From a checkpoint of a small mixture-of-experts model trained on Wikipedia.
Training: a variant of SOAP for the experts, 858M tokens, 6547 steps.
Below are experts of layer 7 (counted from 0) of a mixture-of-experts language model. Rows are named router (the router's row for the expert), down (a neuron's output weights, with its number) and show model dimensions 56-111. Each number is 200 + 20 x the weight over its row's rms, rounded and kept within 0 to 999.
Before each expert's rows: a language model's description of what the expert responds to; "comes before" lists some tokens at least twice as common just after its tokens as in all text. This comes from a sample of Wikipedia text that the model never trained on. Tokens count by the router's weight.

# expert 57
Description: Abbreviation dots and decimal numbers. Dotted abbreviation pieces such as U.S., Jr., S.H.I.E.L.D., and numbers before a decimal point in tables of percentages or temperatures.
comes before: ".", " ", ".,", "0", ".S", ".\n"
router,197,202,201,186,188,250,210,211,208,154,188,197,217,179,173,200,191,194,207,181,189,165,216,222,220,226,206,195,241,184,169,189,209,200,192,239,215,239,151,196,212,213,214,212,193,192,198,245,225,198,208,249,177,199,223,155
down0,197,206,198,168,176,215,185,210,170,188,182,179,194,194,191,217,216,185,232,187,199,189,211,184,186,222,179,193,170,187,204,210,166,203,248,229,221,213,168,214,184,212,231,183,195,212,220,217,235,209,192,201,198,172,168,198
down1,200,217,233,194,222,243,239,184,192,202,211,186,181,199,200,179,218,170,231,177,232,200,215,193,216,201,214,185,165,202,194,169,191,184,170,220,234,181,189,212,208,174,219,195,197,183,232,181,185,177,191,197,195,203,175,218
down2,227,182,202,212,200,181,180,221,221,224,208,221,192,185,205,211,201,182,202,190,171,182,252,178,206,191,236,207,220,173,215,214,227,194,178,207,219,204,191,217,194,198,228,229,187,193,167,211,164,195,186,172,189,245,165,186
down3,156,218,209,178,236,199,166,192,189,228,212,166,201,176,201,237,183,235,165,207,221,218,190,186,199,226,174,225,184,198,215,186,202,214,195,182,168,202,188,186,239,207,177,194,172,230,193,205,194,158,193,213,191,207,202,165
down4,192,218,212,199,156,212,187,180,223,204,223,210,179,212,184,165,199,194,223,186,210,190,224,210,191,212,185,172,178,168,175,195,225,225,215,233,188,184,187,204,203,209,203,226,196,189,185,203,229,218,206,271,171,196,220,223

# expert 3
Description: Non-Latin bytes, parenthesized numbers. Byte pieces of Thai, Japanese, Chinese and Devanagari script, plus numbers inside parentheses in sports and data tables, such as (12), (aged 82).
comes before: ")", ")\n", "–", " mi", "2", "1"
router,173,207,223,210,191,264,206,198,246,163,181,195,215,180,165,182,190,170,213,220,199,203,199,204,226,215,183,200,202,181,177,174,237,239,185,237,201,205,208,217,187,206,194,155,207,194,199,210,207,188,185,240,201,222,221,181
down0,208,201,206,194,195,184,162,195,215,216,239,207,187,180,207,217,219,175,152,148,185,208,205,204,200,218,211,230,194,219,165,199,208,206,199,203,213,192,189,241,213,189,194,243,200,206,177,193,194,185,261,197,205,205,220,217
down1,189,229,228,175,201,179,225,204,212,223,222,148,189,225,186,186,182,206,214,216,193,208,189,244,189,165,231,225,187,201,192,197,202,217,184,188,212,173,182,206,224,204,221,179,226,209,162,206,166,192,229,205,192,195,169,202
down2,225,231,188,204,205,192,221,212,203,224,231,206,189,192,169,186,222,180,170,200,209,209,215,235,197,228,223,196,217,246,175,214,169,189,203,234,219,179,199,202,193,207,178,192,186,166,198,161,197,206,254,153,169,148,219,208
down3,215,215,198,208,244,211,206,233,202,204,133,172,180,208,172,195,204,184,227,205,183,207,218,223,221,235,185,218,187,196,199,204,209,217,190,192,223,188,190,202,227,212,214,199,218,225,225,193,228,189,181,185,222,184,220,210
down4,208,224,202,209,201,204,219,222,168,206,203,221,193,206,203,203,200,206,194,200,233,203,236,201,222,232,192,214,214,188,191,182,208,190,188,183,165,204,215,200,203,224,201,252,202,177,209,202,183,221,215,211,237,187,158,203

# expert 29
Description: Work titles introduction. Words and marks that introduce a title of a book, film, album or article, such as titled, called, book, opening quotes, table pipes.
comes before: " \"", " The", " A", "The", " '", " Die"
router,206,207,217,176,188,204,211,181,203,176,177,243,214,169,200,178,205,184,210,181,190,182,208,187,213,151,204,205,227,179,207,181,221,227,186,230,182,205,183,208,172,192,172,181,163,174,183,184,205,229,165,218,180,195,214,155
down0,182,180,212,212,172,228,206,205,185,227,197,198,170,225,184,196,176,184,196,194,203,200,183,184,198,188,191,205,203,214,178,202,234,214,167,186,194,206,224,208,197,197,200,212,188,219,170,204,198,192,182,222,169,217,212,221
down1,203,192,215,155,219,222,206,209,188,176,205,200,191,196,213,208,202,196,201,160,177,218,222,221,179,233,203,223,218,214,189,182,184,179,232,213,199,213,166,199,200,204,240,192,182,196,234,221,203,213,211,230,210,230,189,189
down2,199,239,214,208,207,189,211,216,235,178,176,172,182,203,167,206,219,197,190,237,191,185,177,199,223,165,161,210,239,221,247,217,215,195,190,203,257,192,231,228,195,227,170,181,196,231,211,222,227,211,195,222,221,239,221,224
down3,213,183,223,226,217,212,190,186,210,161,200,194,195,227,201,188,214,209,196,197,226,215,204,199,168,209,170,229,216,222,194,234,229,177,206,236,162,194,162,241,189,188,221,171,161,204,206,246,191,218,204,197,197,190,195,206
down4,158,222,198,212,218,194,216,202,221,203,206,183,215,233,211,202,219,185,167,220,200,212,200,190,184,182,167,191,181,189,197,200,212,182,153,187,224,199,182,212,217,183,217,219,204,192,189,203,160,179,211,218,187,188,216,221

# expert 59
Description: Clause-linking conjunctions. Commas and subordinating conjunctions opening a new clause, such as where, when, because, although, that, but, usually followed by a subject.
comes before: " the", " he", " it", " they", " she", " there"
router,178,214,191,227,212,193,212,206,203,188,189,239,205,202,199,183,219,197,191,190,193,213,241,205,204,157,186,168,198,195,204,178,219,215,221,225,186,206,206,218,204,240,172,190,203,149,165,170,191,217,198,209,191,209,195,176
down0,205,212,245,205,143,186,136,186,209,208,150,217,201,205,175,171,224,194,182,206,257,167,204,207,215,175,216,202,180,189,209,207,204,182,183,211,207,186,200,191,179,202,152,184,185,221,223,222,172,194,198,245,236,185,200,213
down1,223,170,239,170,196,184,205,179,208,224,215,174,216,175,202,197,227,211,200,200,186,267,211,222,211,165,191,196,206,190,207,219,211,165,204,225,165,166,197,188,220,197,202,188,194,212,185,214,214,234,239,195,210,232,196,192
down2,211,200,177,227,209,184,175,216,205,207,194,232,210,193,173,205,182,201,190,194,181,200,212,177,161,205,214,202,166,181,165,217,205,155,188,203,180,194,206,189,210,195,181,188,184,213,207,168,208,197,207,216,183,216,191,164
down3,202,196,214,210,234,234,200,237,209,204,222,194,176,237,187,184,184,200,202,164,216,228,180,196,178,200,209,224,188,203,217,202,186,224,205,244,208,196,160,181,176,200,192,247,170,201,221,202,221,160,214,182,202,207,186,228
down4,214,208,215,159,192,182,189,197,213,200,198,197,226,211,160,187,209,196,184,235,203,197,186,190,208,214,213,186,193,207,202,196,217,205,178,236,224,180,170,168,210,199,231,218,188,248,190,179,214,206,218,206,177,241,209,206

# expert 39
Description: List and table separators. Separator punctuation at the start of list lines or table rows, such as colons, pipes and dashes, plus list words like include, titled, ap.
comes before: " ", " The", " K", " B", " S", " A"
router,186,213,201,193,206,206,232,191,250,192,169,239,206,184,195,186,219,200,176,191,181,186,190,224,191,166,194,191,204,194,209,199,222,218,189,221,191,207,211,198,169,207,191,213,165,170,202,213,230,203,180,217,183,216,199,149
down0,231,228,222,210,189,185,206,150,182,209,223,175,205,170,155,171,217,208,235,208,200,228,171,157,205,207,202,224,204,191,196,179,213,175,187,178,235,247,176,179,163,193,209,241,189,195,195,175,210,170,179,198,199,193,211,177
down1,182,160,200,185,184,169,164,190,212,203,221,191,188,249,203,188,192,188,165,218,175,186,220,210,234,227,209,159,228,207,191,218,179,217,254,230,232,187,203,185,204,223,227,219,171,212,210,214,181,208,204,203,209,172,236,175
down2,213,205,202,203,168,182,174,204,221,249,203,187,193,211,186,201,228,216,183,171,183,211,213,206,227,225,226,188,267,228,205,206,215,165,214,211,205,170,152,149,200,224,196,179,200,191,208,160,179,227,208,217,164,189,193,196
down3,181,224,225,213,209,191,213,228,183,154,176,231,207,173,210,175,209,187,213,220,175,231,211,198,203,212,194,200,186,204,193,212,177,213,196,196,183,189,198,199,203,171,167,216,192,226,193,219,179,216,174,192,207,186,205,169
down4,189,220,222,233,189,214,198,183,198,204,217,186,186,184,219,181,191,202,208,217,216,183,234,166,218,180,202,170,196,221,182,203,191,185,158,175,241,200,203,224,165,254,195,195,175,204,218,224,211,197,209,185,211,204,198,177

# expert 42
Description: Section headings and breaks. Wiki heading markers ==, ===, ==== after blank lines, and table-ending pipes and breaks before new sections like Transfers or Personnel.
comes before: "==", "===", "See", "|", "====", " See"
router,194,201,226,180,200,204,206,177,223,172,181,209,199,184,200,185,217,205,203,208,174,207,208,230,235,186,215,186,216,159,198,222,206,216,172,243,213,241,192,234,202,231,196,197,190,172,200,184,237,185,213,215,196,223,203,214
down0,219,180,211,207,186,204,207,209,192,187,204,194,205,179,150,128,195,207,235,172,161,231,222,194,206,182,223,212,235,208,192,192,199,229,229,199,181,232,227,223,201,205,216,186,220,214,185,157,194,221,193,168,182,192,209,194
down1,161,173,184,197,242,196,200,178,225,204,193,160,187,197,205,211,163,210,210,195,194,204,215,231,210,181,208,209,188,226,192,227,176,226,178,200,178,177,187,195,171,191,223,218,170,209,221,166,218,205,174,200,202,190,188,194
down2,192,194,160,209,211,153,202,200,163,217,182,202,198,202,168,244,176,204,196,229,221,191,188,204,211,206,191,206,240,199,175,182,163,222,228,250,244,198,219,190,248,191,195,179,206,223,188,185,209,191,200,235,188,232,190,195
down3,196,221,202,208,155,245,229,221,138,208,199,170,173,201,177,242,179,207,216,215,214,205,180,199,185,186,191,192,211,249,201,211,200,203,187,168,185,210,192,209,230,188,214,218,209,208,189,193,183,175,213,171,158,184,177,196
down4,201,216,218,207,213,198,188,225,161,204,208,225,180,198,195,161,190,217,163,232,221,197,260,174,226,200,182,168,233,203,208,247,177,237,209,192,195,189,191,228,195,194,178,188,238,213,206,168,245,218,222,210,197,182,201,210

# expert 12
Description: Country and place names. Country names and other proper nouns for nations, institutions or teams, often after in, of or in lists: Germany, Denmark, UK.
comes before: ",", ".", ".\n\n", "\n", " and", " in"
router,167,210,192,201,196,210,200,195,219,212,186,188,219,181,215,202,229,200,184,205,196,216,219,178,231,200,201,169,209,194,186,212,217,229,204,210,203,222,191,213,208,234,204,213,188,187,192,222,220,228,174,225,178,196,217,173
down0,196,171,229,167,219,181,221,198,212,182,185,246,215,197,189,212,216,253,182,223,185,189,155,179,224,227,193,199,185,168,178,206,172,234,208,232,198,231,209,243,185,203,198,192,166,219,202,213,195,168,181,175,205,211,209,212
down1,178,193,215,179,176,195,181,179,217,183,191,188,195,184,215,236,220,191,210,210,183,192,209,204,211,227,200,209,186,183,208,198,190,222,155,193,194,231,184,205,170,218,213,220,188,192,196,199,193,172,236,204,211,213,223,184
down2,170,190,214,207,185,173,191,160,206,205,182,199,211,192,223,219,206,206,229,215,210,198,212,205,194,189,189,191,174,174,211,209,200,183,193,242,216,199,209,253,185,192,236,184,177,194,212,195,206,186,185,229,191,171,188,208
down3,225,212,212,169,221,201,223,202,185,221,205,190,213,216,185,226,172,210,207,216,207,205,231,211,210,211,194,156,223,221,220,195,176,218,209,180,203,190,201,183,199,174,197,238,203,181,215,199,171,200,162,179,189,195,195,194
down4,199,207,213,198,163,206,203,183,217,194,198,204,211,244,199,181,165,204,152,218,201,198,219,167,217,170,206,203,188,257,198,179,194,184,193,173,162,183,215,219,185,165,229,190,179,172,160,201,241,207,184,212,197,200,191,194

# expert 4
Description: Subjects before verbs. Pronouns and subject nouns right before the main verb, such as it, they, which, who, or "the company" and "the program".
comes before: " was", " is", " were", " are", " had", " has"
router,170,202,204,207,199,208,204,206,223,200,196,210,192,167,201,189,258,183,169,182,189,218,225,216,179,183,208,190,223,207,232,207,206,223,205,214,194,211,197,195,187,241,193,185,200,176,179,191,209,205,183,218,214,184,219,193
down0,203,240,219,213,183,222,209,199,187,204,212,203,241,248,161,174,181,177,180,200,182,214,211,216,182,199,210,190,206,196,173,229,222,193,206,206,230,173,206,217,204,175,196,199,189,177,227,196,243,208,179,208,210,199,216,178
down1,169,169,180,240,203,192,194,220,187,224,188,194,165,220,195,166,200,223,233,222,203,217,232,210,202,201,185,214,178,215,223,193,154,223,219,199,177,192,227,181,209,207,203,221,216,177,217,195,196,215,192,190,205,192,201,202
down2,198,222,213,217,197,176,195,193,169,158,191,196,207,199,207,172,183,209,235,206,189,235,184,208,195,126,218,191,169,204,147,205,192,197,205,192,175,209,192,171,226,240,238,207,218,183,210,201,197,197,187,230,200,201,240,223
down3,197,174,217,178,208,192,160,217,184,182,238,221,211,180,210,237,180,210,225,211,175,156,179,199,229,224,197,188,195,213,192,207,184,206,234,197,188,198,157,213,198,198,198,164,174,204,190,226,215,230,154,212,170,254,192,197
down4,191,165,184,206,190,182,242,214,227,198,173,222,221,213,210,190,218,203,180,228,179,176,158,202,218,188,202,216,197,176,168,213,156,203,200,181,205,183,205,167,185,210,178,175,180,204,196,200,195,179,197,173,205,227,204,189